Weights of a small mixture-of-experts language model, trained from scratch on English Wikipedia: 62M parameters, a variant of SOAP for the experts.
Below are experts of layer 10 (counted from 0) of a mixture-of-experts language model. Rows are named router (the router's row for the expert), up (a neuron's input weights, with its number) and show model dimensions 0-95. Each number is 500 + 50 x the weight over its row's rms, rounded and kept within 0 to 999. Numbers have three digits each.
After each expert's rows: "comes after" lists some tokens at least twice as common just before its tokens as in all text. This comes from a sample of Wikipedia text that the model never trained on. Tokens count by the router's weight.

# expert 46
router:494560513487484525539468476529569613548496560476482437396467486505515525512458443452502567412453544458573571489480561454543487470488430492466542480528624574492556430451512435430465555514552497471550494408438489556507412436527550445469517537583417526583533573486479499500591457509468567560
up0:490479547527464556453489500514495425559419446488476415508531543513535436488520507444506494388450460337483476492472473481526452561498435478509517441470419530430449424374527478442486515443543575428500554430502442454439512431410470468531481522445467548497450510456411498521445537413499432537
up1:490442495445552517440517479474551499522518520450483501475465506459550477499600518569410435577562606371383592503499488481648454588535523565466430464524498488516496556518611487501444505438577436571495545443521555485498516502465554506471531460537421455533522511465542448563490465473492511482
up2:424451599540473515494493494433487538452446517525409482538414474535528577473520399490440534565505543483417474485478642504481560518446523501451482440493553442442511503512453583426507561546520517540539427586512503603432494422577471562579520510496507468469512404440527426501542446547508521458
up3:508517514462442504496504512446475543439536503511513406447398491536534425388441473423408423464514473445496438436470417451445477518459475437493482503450508403447536481495420524431444537521481421520442512475416432407464455463529494422499455485535419485461490506463488431490392505607439527477
up4:458466610511432530470578488516528542549518459499530452476465543525411575503484404483369508466503502482531467525416595481476553410434474547438555405432454430415557500522488516421533461543488474464394561521462504432436519486533474503451549468468494556472533512532491444579421492420475538532
up5:502577489454484468544542510561482574480446499551496587621508369483573487487466478557567451476517504541491581613484392509479376514514543390464586475473508511548436459542550492581506526516450482553540511470481511504506445467545422485504545493496533427523525498537464464460486531423484627497
up6:535487559484419548491553521565589587471515534505516450577486489622558455447544513548499567480493433406540547485551512479573527423448497504509510427483405422500479565443578469475521525463519451525504526546449607496563473390567511480525460591471556537539493521476507464527582550470479574582
comes after: " |", ";", ",", "|", ":", " by"

# expert 57
router:520513529483460537506509519427516575487532599490465459516420487483523551427482425501545610475555485470461534587523506483469506508461483513501605452458535530582495508488504487553474593442462467443499385426389556615515460393450480502460513498542479517574511591555430494495594451495457557561
up0:483441560485526545521522450482447581528504520422431558480466514500539600491484554516492481618403447545438472431546527512546513423475457512406562491572552401524464460455494501539463478488546552534582532419507496447490534462425501494498375437519536521552493427517564488443439523457477384562
up1:582449523478512488472544549543555577556469538533551460416466509533584478463494445539525389450444566488465435475430483557606527601467513441545530469534455543516436477479530372376441447519523375503538512468563455477502499417504563512494484506431519519450525496535492480465437510522528479414
up2:471501498617540489562500435529455557520450468438535492535547465481494532435487556419528482507560426455458606501541501546491486461500503540490529493527547407443530483492549485598527545440494540458448503561582522512524486390528462361465462494481399426545515442509438486435560558629498446462
up3:460529500530496545473511500464480479492453523559523513571499550527427485512517435441548500536581532476442551438545585526499518402547496555569623508419481568461523545443528538479441451558575429476358496487531451490531358417444577546560523477459453458522521450518506512569488517567578507464
up4:476423541515554503452534514577566490480552568568506467494543510493525588457523610543549494615477441474427519554493536396489488534511552524482579512393462559344477481469488519597508497533448489533452397490575480451443479447451538479483544532402521542539499545514454529542487465554525447508
up5:475450443502449448513563528512344481545455516469519452462515428510573392446484545518532452450494465480443689521422531444475498447489552485416524429506448434537493446492491481553566469447491480486535413469487443541420471451488575495505405521481501503538485490558562487454568506560472497522
up6:503517511452553515421581542489393499563447539463504545538475583471404484437537495565457527451452485425506538514583567539535566483449461557504454518471530623573483491484519490556469492558506475524574487486598453371486446536440485515435561446504493508544563422428481427512586508571472466469
comes after: "=", "\n", "\n\n", " Year", " Title", " information"

# expert 5
router:472639551471462532553488489457535458498510521483454452436460451473521564469545477534563524453584489446509529565467611408490442472533457510454500516567685568563526502474527501507493538462502468428508475434463548499463441473448504500460549633534465521594525545506514488461520471506408492578
up0:501500588454532669506571520543543516471451544506476456527485509544504494496386490508519496593582498583506456509435499468482454479530506483403534526584468521580557628494551489528548520524536485568483512467550540533499503483523636505407513457521482476589506592481421531573523526497494561453
up1:503496436433477648471520447522587487596466553526470517466450381528510599480474483503496562525486465528500565536461448469542590488531491549472492553462440559535541496421499540442608499611602499501482460484453488507475450484502543507466545516462482536473576543484471562476578474593485606553
up2:482524485438496586491507531422466437464419486507470477434469445424448413524428452506535491392508484443418503476409504477536535410539504492432434475426453494497489556418465497351503475519534425464446459433494478454418491486428457498431460455484435452508523457465457594528498517574431507542
up3:527454571485518619456576505525479586549433525474471470542514416380539519460464443454526463473516465498557577478487501524519488577518480573588522538483381452425433490446518500398405537486515475439522541516479499532508493442492463486493453465461488538479542535440462486609566389557500499594
up4:529561495506488569576508464569498377492584457511416461532506446525457562465581464465511526453547471496450537553467565430522477507488487465544531462570469453505551396496480533468471551594574452579531543409495468490497570488469487522565463477577577592442608487504491489470526403532522602466
up5:477463517533524592474508492434390467497542484543493495477467509435401525472465472439519546399437496454638520435414513518486437625522580542530490512473499408516519472539559459413459567554545514512506523454470411473540483434422630459504491417477432512554513562493531502518474477522476516510
up6:511493435452531572609587507494524494455564479553464403513500417532498502465487508428467537532483501519504523513470429460589544519570568620501537457456458482552471506536563513390499513520444557452417499498474481512457480444499548634492464381447518542554528477522511501573545480579439517606
comes after: " is", " with", " has", "ed", " was", " included"

# expert 28
router:473639552471462532554489490458536458498511522483454453437461451473522565469545477534563524453584489447510530566467611408491443473533457511454501517567684569564527502475528502508493538462502468429509476435463549500464441474449504501460550634535466521594525545507515488461521471507408493578
up0:443477581465474596532515528514515500552557538527488470495484577506430595585538458516450504463430506482587413502414420621417446533552494517494568580538517502431533522499551495489475559612505405546593470501586514493557514467496514512534517440549473576483487486523418457495554424465504546460
up1:472478546475492567498514536492520533585520610450613538449521458546521594500544462472556611613550529567510532559506412496497473472563405595485492500426475503477544488464512512570550555512527506503578455527535517482563517404485525493506510452584499534577501564537462470551630535488481576467
up2:551480511529587589477489504505582570512468543488482423536470486455501527554494477428523501524503491517539494471551496415531625568507576530519550540507575502537494438583547547437510542411514470556545516539484518605452492511617527548562460568548448509593603500470501561559509437606542524563
up3:468528514598511443474509607507568561530533440507474563578479502553529557587495495567520540506579559597502564574493524465617491491525541497493524474489464507520569524510553513513579585512607578529514512542504482556502526521506581564488484532551488603574472509507540582568566608486524574551
up4:525439554448485604518536437499488480481560531560431489475434517461508468446498457422470511498468447519570447428424508540518569551565522554518527442574495579587445423460490513429448540480543492454566428487513405480547590413473504549409464413500448625549567519463541518521497498553456514496
up5:492438454515478536468522516493460497517568538486517439530452462483498453476494430330532574518447528504483559468483490397458474383456440528476418457387440442486517539503485476462485553461575436434493456523467412490472551409519474559429485406455385521509548455547475480502508509573496567473
up6:524506424474566503449539540470483519457435419479454415464451447413429479467515478414416516523467434473549438533359465495503469482538441470451549408458381498483537475481506478486451442505526479532468485486485423510493470386481482503454528512516429541437502503433383386446503500501565567534
comes after: " |", ";", " was", " is", "  ", "{"

# expert 30
router:472542533468468558501442500451490558548486570427446499470400432419579539505521458494574479467581511498488503518425511487483471420561466459451594422518486517580601531531562483513420590490450463422500448470432490535549496485523467468428489503539565586481523522525501468512607396467534520614
up0:433462492491511531496552498525486557416495519519466549613628509453449475485494476530535487447447516435492526512424459434505474610586403504529461522533524457526522476571463464547450481427445425586466509540450372550469453414455434461497509559538423477502435491553588493504536490604471487508
up1:541529450504573576608531532479514517531475407567416450508519501577529484512425550518484572432509539515517571537517564462525442418436507620448481505547458470545527555566478450457484569563472456473559437501555547512487546503364415512444463560504524537454435559506533527410550531491443509553
up2:443527513395460466494465562462448345483475470426488514502484447445475494511394449442424512433532477459544499437545482467439547514465569539445444509484497507459558502557551572529502505460482475562498526550439446589408432483577427457450435591473454459407566533470538470543522458505470444532
up3:453481435466435471416523469532531533410447404514468495510510458495461575507505442469501530460569504491478401496606536462627428442548490540482545481505428548486594477521534516601479505492435474524437484472617467506541500455466467534522567503566456521615579536521457520521584481520562589499
up4:528520487506449520457555446456501524506509478552591462521495404432520508527507446364441542549453444449378489485548463411517426560511501430387445470489450521569519493514395402453458533456467438527536518592494398523457501483414515401525486511495496540504475425484475527514520522431503492445
up5:506508542542489472484452493465513502533450530447494564519416538499531408425515460434465540530536464445596520586456511472577493516559464547541516453547389488485434543479512495668427482506498498466498464354544478412473442468559450450398467488535503523527564470533448446575511483468518510584
up6:462469522536518561483526385564502452486531571498533487459479504485528554424517543390461516576548484477595472525502451525524489417602437519471457397473539425527438493376450543459447486518471536459536416426456423508502439564554453509585428485417566500470463505558516528410511478475516528470
comes after: "\n", "-", "Scientific", " classification", " Born", " Kingdom"

# expert 4
router:402489534490466525622518586495580469489557440513457451474493399423476523489596505479525514459470487460525528532517466469444464512508485494508485404502526540515581467486515460498466590494589498426516439414365573574457491439481452500484546490552427556529547508559506468545591542542456511615
up0:568514607574554561538517530509574575420541458541506460388489560471486474413481586551472530479547549434469578502465524527538523553438539462511493470574521488582486446491494499545453526418420516505447538567475489545541515523394516516511468497660550504453441531488561477455465535501494596465
up1:469534468546582417527484528528586495503555521581498467525472441453503502519526497474524497559590537617544564431521381439563504525537483491419506487570479523479450482461570552556547490465568526373519516493523472541444508437507484435442472474510554487501432541478391434485574606471521599468
up2:496563528546513493373464367566488526439536445472530507515461565480369513545539433538519519535455437468549547556479445510505555485524480487502430433482470522565501494405547550460480429534528424528517493519511631498559583464576534477515454400479488565508505544469517414518523440509601481484
up3:446426463491602518555522446467459571445447513488541500517502414530445543486431500466554521564400509507482509560424556478561512512481379552445558471429548499418424608421535501530556511517481389553443488458544509460509569497506521464410470433494405490552440426537467522524497564493517487528
up4:484472508461504556498467469405555585414406439486489524450475580497448444440478497506509623522462486525437508398419466551441504492374476493464453483489518451497512500454443472487462527452516473373462523470421479494505496448385464408518447431464469451468492436470390436536484492476484550506
up5:465541512532532582578538490500484533506473515485574417478560476575528503441444423519411551478398497554487526478431472510424436530517500432406557414430551539542486428447531551494511499525513531534612435462528415579589550508466477549553528443553543511530486587520481503463562495446488573411
up6:465545395491504430491449432465512486575501540537629475481440527402521548509443507455591515453512491509476498588422523512607537516457523508473516603461445415427483503517533515463587531563500452521506417469445453481558501505511359521526547453489432499503507547459475421427469453503443429489
comes after: " =", " |", ".", " as", ":", ")"

# expert 59
router:435438494478518544575497468502563472590569504441483496425412459462497530448519452508564512411506441463487590447432517455514459417509438517495475431491585542577529419428528535508464536505578466513449463470490632567497488514485526523509574588527495492550572499520489486464550432518415603585
up0:547427448479502494453563575489517537511413475493450465555477489520452484422529433371468504453432419491480510433461395539483508468467482408477414522464504469435518527532529543444516467498562443545484528509428551453465427517457580525434490499460542481419522616454408479406566461425449464509
up1:434484536465419501467453461499551517545562476537555564564443499439472531469577490504592459446551484533447435555507548494476506522496486469538409405416466488549522560429503456480567507446518444444504400468456464568475442476514561450436424511535502604432469494564448425518360524455447544485
up2:474532482414550557572501474395503488500438517385506491500475545463381581587503544478511543439553514553477477409508495431506508492509516438453463496488450517482501412424539496487418576537477481559545409437479517561502539483518593541476599560550460534524498520447379519425503551535496506421
up3:547491523514557466554509532489490620521615519510433524541474548491505502475389436487431523567556476504521527512517467531482442446558469574459458433558493576531600498604468429480610514521570534522545525482445446361412510593533515455451504418500491551547512459478541461445499488458457486496
up4:480407558554560539509528496464494492493561474477584499496437445519572506446494569456472443515490572467523464464381543524571511456429501496507578514384551518589437482502493476547570574413510418467463478496412507437490467553509580475562483522524425509463507431455460449569532355490476467524
up5:473585548531475491433554411478474502450476443574516418437466521500462526509490483461561504592474484489356477453506424497471438532489511399488355443598550458575505476487499488452496556521457484482549461461505462557496510507504582480517477483600456495440536505647520445489422471506468451499
up6:499579592522488467495482385536534511464500533539572479487538489476436517469453465418405519461495428536526493518540498517431433444513512552520560438511529432484490422497486506426434484516518441507451429554559579543647521443395537542424441455450531487437487483548519541609512458572476541563
comes after: " the", " to", " a", " and", " an", " was"

# expert 19
router:472638551471462532553488489457535458498510521483453452436460451473521564468545476534563524452584489446509529565467610408490442472532457510454500516566684568563526501474527501507493538461501467428508475434462548499463440473448504500459549633534465520594525545506514488460520471506408492578
up0:482590537479464516484585554475406546416488501411459442431475391420474479601432529397473565616469500461511453464581460462491489485476527497496604506531512449459567401508562481477500473444473509503591499532451554483470504478578522546514558487529446567496542521522471437546470568476551465551
up1:459495519452519576580534497480579502512413484530503417517486455454524469533421500390510490515438370453535468547449468536498424558423548495506501600450449512433545526444557480458553445543500522467520470494423443449519517451620455566413515412508575452536478530503387516477515480454470516549
up2:555530465511531539516385438466408440593478429454568437479499432349476487467495443416471548457482468448463508485506487549525480389531453591480581452485426479561474531475509464449543511502476484510514551418503510506408530496474458528500504363510418559504544530513467485496493495501475615471
up3:460427520486527524484543453475522521536500466469504419480455416498496528491546494374487541607519509498558438479475467535453480470469517509527537505430423532459578462447457475411511478458526470456410415478436494488517440479561570590469437452572457515408518411502418369553611476469471481532
up4:525455537495457553552545536525476449517617496470419385554489507506452486403524427454543499511488570535545505463505488501489538497583445583553529463506447505488440449487487531531463529544529481396455512500543511564478428398643477565437477431506520574452407534482488422453476478558454589525
up5:510361468514611531564619407510502559456488493438488467478539554432509537446512467428475541499478414421563486532393436437518449548561466541438520527429446470493455508463505430383453557488582480512491501460527526488477547482550582516459434458521502533571443516542438508507552544496493518455
up6:520486457486551552459479574441519469397482441522477430504471486493497591389474503421473532424467452407459442465502444469540540498480521511402534511428582472532453507576554516473476540501427482509624531437367508437461497440496544541509493526579513489467503563506446518559539554504613550451
comes after: "'", "=", "|", " =", "  ", "i"

# expert 61
router:472638551471462532553488489457535458498510521482453452436460451473521564468545476534562523452584489446509529565466610408490442472532457510454500516566685568563526501474527501507492538461501467428508475434462548499463441473448504500459549633534465520594525545506514488461520471506407492578
up0:446433418466492563575538565579514525537402479526508496522513489464526550559504510475507558479416468493498548486564506417495477438586535514514466439455530497477502489474466459442487505483509495396553603429416568525551528420576440513516428393574475515572396500443519485579540571486439520566
up1:545518563512453540547605555489485568451459471478505468468497489457503562550518534421607602531498474481512558583456468571556446488570561602512526463455475487533588500515512539440452552470540468559560424505481551447521401407550582448507469444494462490540510529452417519553506591532543582538
up2:522427482479456498474480519521541529477443558394434507486452451438527471566497450498536502465358476512524412444516414488531479370561485478546491530492385554448534450473558520419465538497496513488486451508445563486469502465533515512451431390573442551501634535466509484433528483547543586501
up3:437459512446524551545541490587493568614535397461560536504482517467519487464486434472492465452470574554526454448536468437439530414401540576536454494430480445446513422384572485488493508473459503513487598464432507544464387456497505564439513461449506467492516486449536459520513509491369542554
up4:617478531509572564475558562496530572434414515516511507514420500518523517533480511475533495501458439501474552555464453374526531395542543539486516568506408488435485482540582467438528509479541546580563498500431475451574465464519473534463483455608407509437550536580460428459534407507555549453
up5:421441539480497472469566480430541490528506549494459457512481544382408513462438554507475523482503511435466502463460550487483414512496454558497576584436462546410416435469564473466437559498462543529493502373393480483502498468562487508463578371464540508486512455439408416532462477559462505473
up6:474465524478473524517543498507551460439511524467429446467413408478475487515453460408468520559475436485538493539511409500514511445546453523548484464496413510498421534461427477396391506519506448478489524489393445507426480411536510520531503428542397530448461390435453471405448411556490431537
comes after: " |", "|", "N", " is", "n", " by"

# expert 15
router:458537586449504606487457457431569575513529505454467429398423404515488532503596389469530575487567504441524551500506565461509463446478439497510536524553540577494487472487509517497533516488535476476532416465448548541533393484552503447457452558499396497588530544494444477521536453573424570532
up0:565536487469447484513504495472514505515456412434451532580536401463433536489411499545499509456462538397486435485510397492506482578472465536494378390402577459433423507491549572465507512514511427460481519480423482519488567536522498501423574467465508494440466388506579474530557546490578490489
up1:471519534467558457490456522566597599502405552514490627436487470438524481412581435492485525568522456575457470569449520476471493418495457524492520448499523494467476544530461419538447600616466527495555446540520492392542571508547406569519557502505454535459538569518557459499559491494543482497
up2:547444545464535421600531475493481498499512444502430421494602414521469498526502538456547468393513537552509412469494482591426474478524515524530495509496441449446407511563512559443407484428522514437468512451418429488428472438443586515546546427588451462596486484459471504528530405509504515470
up3:514482535505491497427489585458522476426435536506490422638460429456487486431457469493538474513557473515451536441477435460542525499572452406425438445537475581547463510482463460481371446364494497479559565461479455458509474519548541488630479512531478483479487443450511560530529488391518479540
up4:556515494458490461495381488531432512579468492582450540490489515445453516547466499468564513558479530409519488523500525538405441555453438525493461451326547494484518513518441501388522478450552469522479562435574441542516480496526486459411504468501440571570469448485539565484543461525501649493
up5:488525519525475529448519515496469499554451573482517533452397506490432412411445562517468527605460526606417505519408542471513552550596635547462442460479518532528566526466494443520447595518471495547563568548541523394523564466505483469464517535512596500481529517464545547478453528437583463512
up6:535420518535538417464564500570485525449403531394510410459492457571568526517543475493462568509494573547456451548503433485558507537452492485393538477482466451500476462566509435523435447545528428447500511502460433572445504402495502444457453547596441525497451432539443514476540415464444432421
comes after: " |", "|", ";", ":", " on", " /"

# expert 38
router:472638551471462532553488489457535458497510521482453452436460451473521564468545476534562524452584489446509529565466610408490442472532456510454500516566684568563526502474527501507492538461501467428508475434462548499463440473448504500459549633534465520594525545506514488461520471506408492578
up0:592508494542495544465536529486594505574549487446514485479511525438526551426582468436519498555497466507628387495450457507499482490529501496493528591479580479538470531526617519522611532504566525592550474587438508392463477463521477553463539445520555421539523551433462476483500550480458603536
up1:489468534404467537511445541522497525535458421472458416438455427457509584539473477440485560477414383463468531497459455482515451464509539536580543491488424478429509474525553430447461418482576523469481406497447514467413416437425529454505485440563500465574521450549496398540465467423543533561
up2:437420474446493558576541507519473543433567510550432445415449433377561519560436424419485480457456480507561507478465499500502540562526511539439526465480426526500503416474528469527516587444524449495512441432542505506551459487454474419438438426566399548559507417566459474477532537528446554566
up3:514551485494568540592564518466577544550479492503445539519575522504453534514507384497515396469424489459549456462446500502562497463570617411514427501513478523408554525473601480539553504530515518583518463487525473550467437491452585506430463510524497554565539592468551509528519401537597569487
up4:485528469573478552533537456504529490540496478447528433462463451516486521430480498340474519420465466535554464453440457495504496486489574515440473512494426475432520509431581520421553454492542475486502487364390509496540451413447478466477431440547486458493661501515469523516537465609504561534
up5:487414502469620565513576441553535599514494460484391480484412463487485553566519470460520525547441545579563471520457452399541530493543468475531632536544483483517485400519529500473532519464501588422585520492485498538490461400577538444506555547519517572512498446464395447494469524506486508523
up6:531476526419563521480555534471506540502492455483461403471503501422510508528506413429525518436435504472484430423519443449557515530467398458494538528459429590486504422436568484443460534489518420429521467432546480511486569499452479547474471388562379551455536455449397471541549454542553555561
comes after: "=", "N", "  ", "|", " seasons", " ="

# expert 2
router:443551618516478495597566522469521527460431534437412462529423459474492546441488502552600510544508510428571507520463473431461493461549432516375447528468559510541496423438565534525539545410566487460551445421491496590422478516548477534456435496541522520582497516543440501496592438514491504530
up0:491595519568404557462459470498458519557495449581359479428539483463493459538517554479570447523485426466438435525484540472445499516579513558528469468529605475554458550491447507461503531472539495421557489511574562517456423486532526375532517456527371496445515454563443444522526492453513569493
up1:472464430417551532427468407547443395445437560498598489507428446439577513532545504380493502494572522443479452446477412478467568499490568436480492527462523518441493388513519495434451524471484452507532515605535488493527559439400537441450502438492480495458448489462421444505522564460519479524
up2:410536481499504541581559483460472501494525526482385459486438450469437432472468544393541490589541539589474585401549529485470493452451473480454552520398536454493490491554557487463483506511425480559449543486437446516506532517528547606484538552439441499486485568535576489507429501420425617483
up3:489597426532528499559454442516511521512518454448545567557505512475485591518552537455559470531540569494534528520561487550521433554515582514509439466458583473474609460481577495536454469557538452485542466497553541594533560528445616560479576551563515618535541556587586508533554560492534510541
up4:525536566354490451409478419570454497496488542485612459569478456422540523521528463500584497545467511549476478493451426478527445396449522428499474491534526538545534465532523500476504465543573520474481523487488490473521475433468505423549458587455363388490478562394466475522480511593469507528
up5:540522440439404512458489502479567466425476459419444530530431357469530532448474513449474470603459503391466486495490418474519423477471509451385511393467469573500491426550570502465508504503468473486441549499451519453499457465512437526514467417448456556478394435518487416495571521521479537475
up6:510508501565510535559462590532518532514477431491429470516541487536534551508593453525506565467413496595619554591550505530527520497539525499540615530505487543600491516425562492575497520547622436460463514549486483546479453593450509438513607482454488492511496521524492630563543536511531517555
comes after: " the", " a", " and", " an", " of", " most"

# expert 43
router:520518525474455491576481500473571518520579569490416450514395446411482560453542462413552527423535479510556567545431566440446451494554461526408516502506568500500524499525473522467482535429520425439623441472505514475497412490468568493454565494530494587565534562476514430544510490592438532584
up0:494580466454513431486489496514460520411551516583544483453390524482405667494517492475493519565453469459505467538492521572462464475550466536485537494458515420544503483579492492488503514503461457553480519418484589617407491477433399451437576515407487558470465519550454542515518395495504518503
up1:562599449455469609519473500548521613488475590402492554548514576562562487475479417518535492523518418379522564452508512460442475479553418471514564508530443588445466587541450505481494550569505565539504519554497444507588467429543454438490476518549488497539490500482567578450502507548438492479
up2:449514524477513501495604428515529528523543576557588536587475481442496501444478496479527519443553473432482571544452415531420490555463505513495524458479401469481445456524530494498513489559423431469479550517556580593489546481654451429402481475553583409524547451563525574478464531459490533491
up3:425461568486439462461549443483487424490439449443484456474492485505394534477512537447499630517522479458491411489411528474384508579400470438465569577448391519425505534531472507439510536457535405467455462495457588443540528452496445477495504539463439453475524536439517445554505525515457552547
up4:599558636501480487511541493564488560504431440509465510422436515486462430499422530502551578490561526508472399489512439430514517504496497581595551549501447499563488530482586469450543473441489563600473498513556514466471503490468566498446580482478524532487615493542549553518455499618484428575
up5:485607538547525550493529489488500514524386464496572453571582533532396497505565461503384479487422453477617484500562462527493436564502554557412518396508471431529564490464511528557494442481458502537570562558564508542596494479537511495505471521506486542531423474529487531587509545569577472572
up6:523520519608480490527404449482491614556529457457498549477559483530461494431444417480441432507559492511481482536495490503457495437559540534575514536520548476540523448478537345394538385466536477482503550468512383458442502514499492457509505523602538547568494484504474511559529458560495505632
comes after: " it", " It", " he", " which", "s", " He"

# expert 25
router:515433550515496523526596507488573487424503536498457429444460410458536555481613457501483513473534495447523621516469506378441491404575398552470578530463476561489475519460531405467521590515568457464507475504392601482517508466504462545454546529505520477483532559562476469473597497518521538513
up0:415516531529452419576551470471433434524412423451489381542470518509448563459513466466436442580532482499530463565506526481407546466553576471416509441472372583472504444481612489387496532459517454489463540514486466507458507478576556544526509508473525445490481519486476469450481532559430473579
up1:518481510502478479488394539508423537486449466458492487423474434552541378504533448431501442570434471429475485567419531530516527487415436560507518447466448529582463482486513579504431554473461522520538512491475431524495352543542542501507516480516480490457470604565546455429580432474525455616
up2:557408526398538472499535492473563447453523461497527508456453419502500568484400436494563468471468425570524471484387492494521457461546471452462568440445564527420474475508462445434386507561476536460503601519560406469509546452502509414488454518505493449519563531489429469386454523571475474536
up3:462489463456501587464435480463448494486413469431448463486427515475496496407466418460489482502528537433495514462473537424499464378558518583429479546384509506402534483497523429456438579498469544514533488460460469484490523574488488479545692499511480543520473552467458460511388454455495493519
up4:563483435525387483371504478501474484584354447556469474466531467412474541576473535475519474454479512470500541518461505485530511430580532582498461457473439469377471542508484515476437452551518543523447496479470599561452410380462475404459508516471485544499527508483479479561439503492546504564
up5:515538489442496562455519407483467525510461548426562425501538596456514508509502532534562421479537508364400548539499466544556431449529460461498498428608515493441520463490543511484479558473479469489515530516546499514535501471645502485542517510492524592495438429598528607498420502404557540544
up6:496536592514535541459428389590519490432490519451401504474554522486556525499471547479534489574519392485650455500531463552470477576567494514526566487430495456521458500588461527380579453530527535504527425509541587556501506464467483556536487516481539499460537530532456416461581483416470528530
comes after: "-", "\n", "|", " |", " •", " UTC"

# expert 41
router:479484561496472517585544517509495470506551487429414452422461454485555543473492439433588557557509457499529465566483543459510440481549413489436528475477586603547503478520527516476433536464560501438574500425444626550423414478502507567496575485515516496508538573485480418528604439533452516588
up0:518477510443452553475504476538484493458466432537405439465623488501541492482516476486472550434565557571591544488432467478515528512488554546482378514530564477432514572531526591497497479525492402465454486465545433528544454575516491478601459543586467578508542396411528460520420402463509505496
up1:518476589475501495453518613500508508456455504536460581545474433465459589415403550551582459412505389589536498495524490485500546497470557417585490500412536478524497431552536366483452518416462449462496529440544494540523479512454482395441474545502537549538471511425533502514516516470442511564
up2:487484584487480476386519412496532499590449420489539424434426499509455437463526390522471557475528586392443530565537508489513449556411520475448418457564448497492503609509432494558578471448450571454452480404500570443507529516484517534511523505539516432501565502557441508505455499523451526478
up3:496438503489457583446458477482487589466447562596452519538478479522498473483547450511509473492499509549539579518497549487533529576527475473581454490376495487595641506516479522557519444585542464539470520542579439513608501507555508431463524530450483551541438526401478500483499578358536471451
up4:555524590484498610492561519476426488545555491535507514516519478542516492385563467535561562539594497642549580534453483472451548507525458503515588402599545486516525522489539437472438578571484446466535526460447524565452504620482465540531493506460581481504499491486438526416436517533468524461
up5:494476551477550552546580522539628554516498494536496562529402595492526484512522536501557546598585530511482548511509481552631545568457508447522482443531461488581453506463597587552507419454470496481474512464446461531570550579450496514506564515547563554547572571490485574500474561580547519490
up6:499413448562534458493458456517497497496423595547552591548430446538497474618515603514488611519514531555423454553501538550533578444457549464485566509543530432556482531500560512482530430537441503475502471532461497543521526491495450505484438594551449540448483402457475545576446568569499559418
comes after: " of", " in", " for", " to", " at", " on"

# expert 51
router:395512508497588562535531456490559525465471527514505468394430416403469539493630446592528485504466531396492498523500447384431490484540500495538517492433533485539565516480477550446507565461551471473569479462498533547472454458452496532463546582586508507512516475542424512508588434507410549584
up0:527488515573455437499454367528490442490447503444511490550487541487525459532493536467455509478538531595495489518518492498467472544553508480423497502499611420643520464591559469531402521460566465499523465572514672555468492481562523495462467494531529507569546547497520450562384488576483485540
up1:531451472478468571537432466548514538486442468649492503417450539459587496526511516498514602498495510509443653472508533531424465516498425470478438471512560514487540502584504509361493501455530513458534475453411466509544469482348539520486529452498471460530520481445500384484484462486456437483
up2:561525590492400505575572580566522504407476451511570463573544573493441495476508570544544540467508425514500557455423480498527467448443479479464462530543476495475556582406562474515528453565510541509438527498458469448456481535455473463652458457463539567496558520536598497566554446454496572512
up3:542573433443504534516493517489488410492440439523536461521445491473567508447493488496542454422421479370521472470549490453640491484496529480543524543579555568528575481520516421483503553402478387600536415446438461509574501511541494472490483520509502498534480582593499549590471523455529571506
up4:495436444562515487419471508432469478508441404521483453481462495419505488448454443497422537516473462415416476451467439487457537484419514441421420444509422486415507438454520488423448450531396477490488514465449446497492530453532440446448434472493465414433460489437388440398451461503465486468
up5:470533508513505511418519485428584524538507478488467547543581475438443537545618463568533469555492379485461567572489438554501452420546509459446490541516457512472397490407524432405513466466485539454514531506466617558450512511492428514512470472499558455477576456493559424590581509432461467512
up6:435391461525466491531415482455488437361534466418418469466483498457412493456427460493515451509475502476540616496457496451452476469539452511454477361502482458419509451432467516461414516495382519535507497532454422451500450457506492495490513418439488429508492449542467496448431510534471434554
comes after: " the", " a", " The", " his", " its", " this"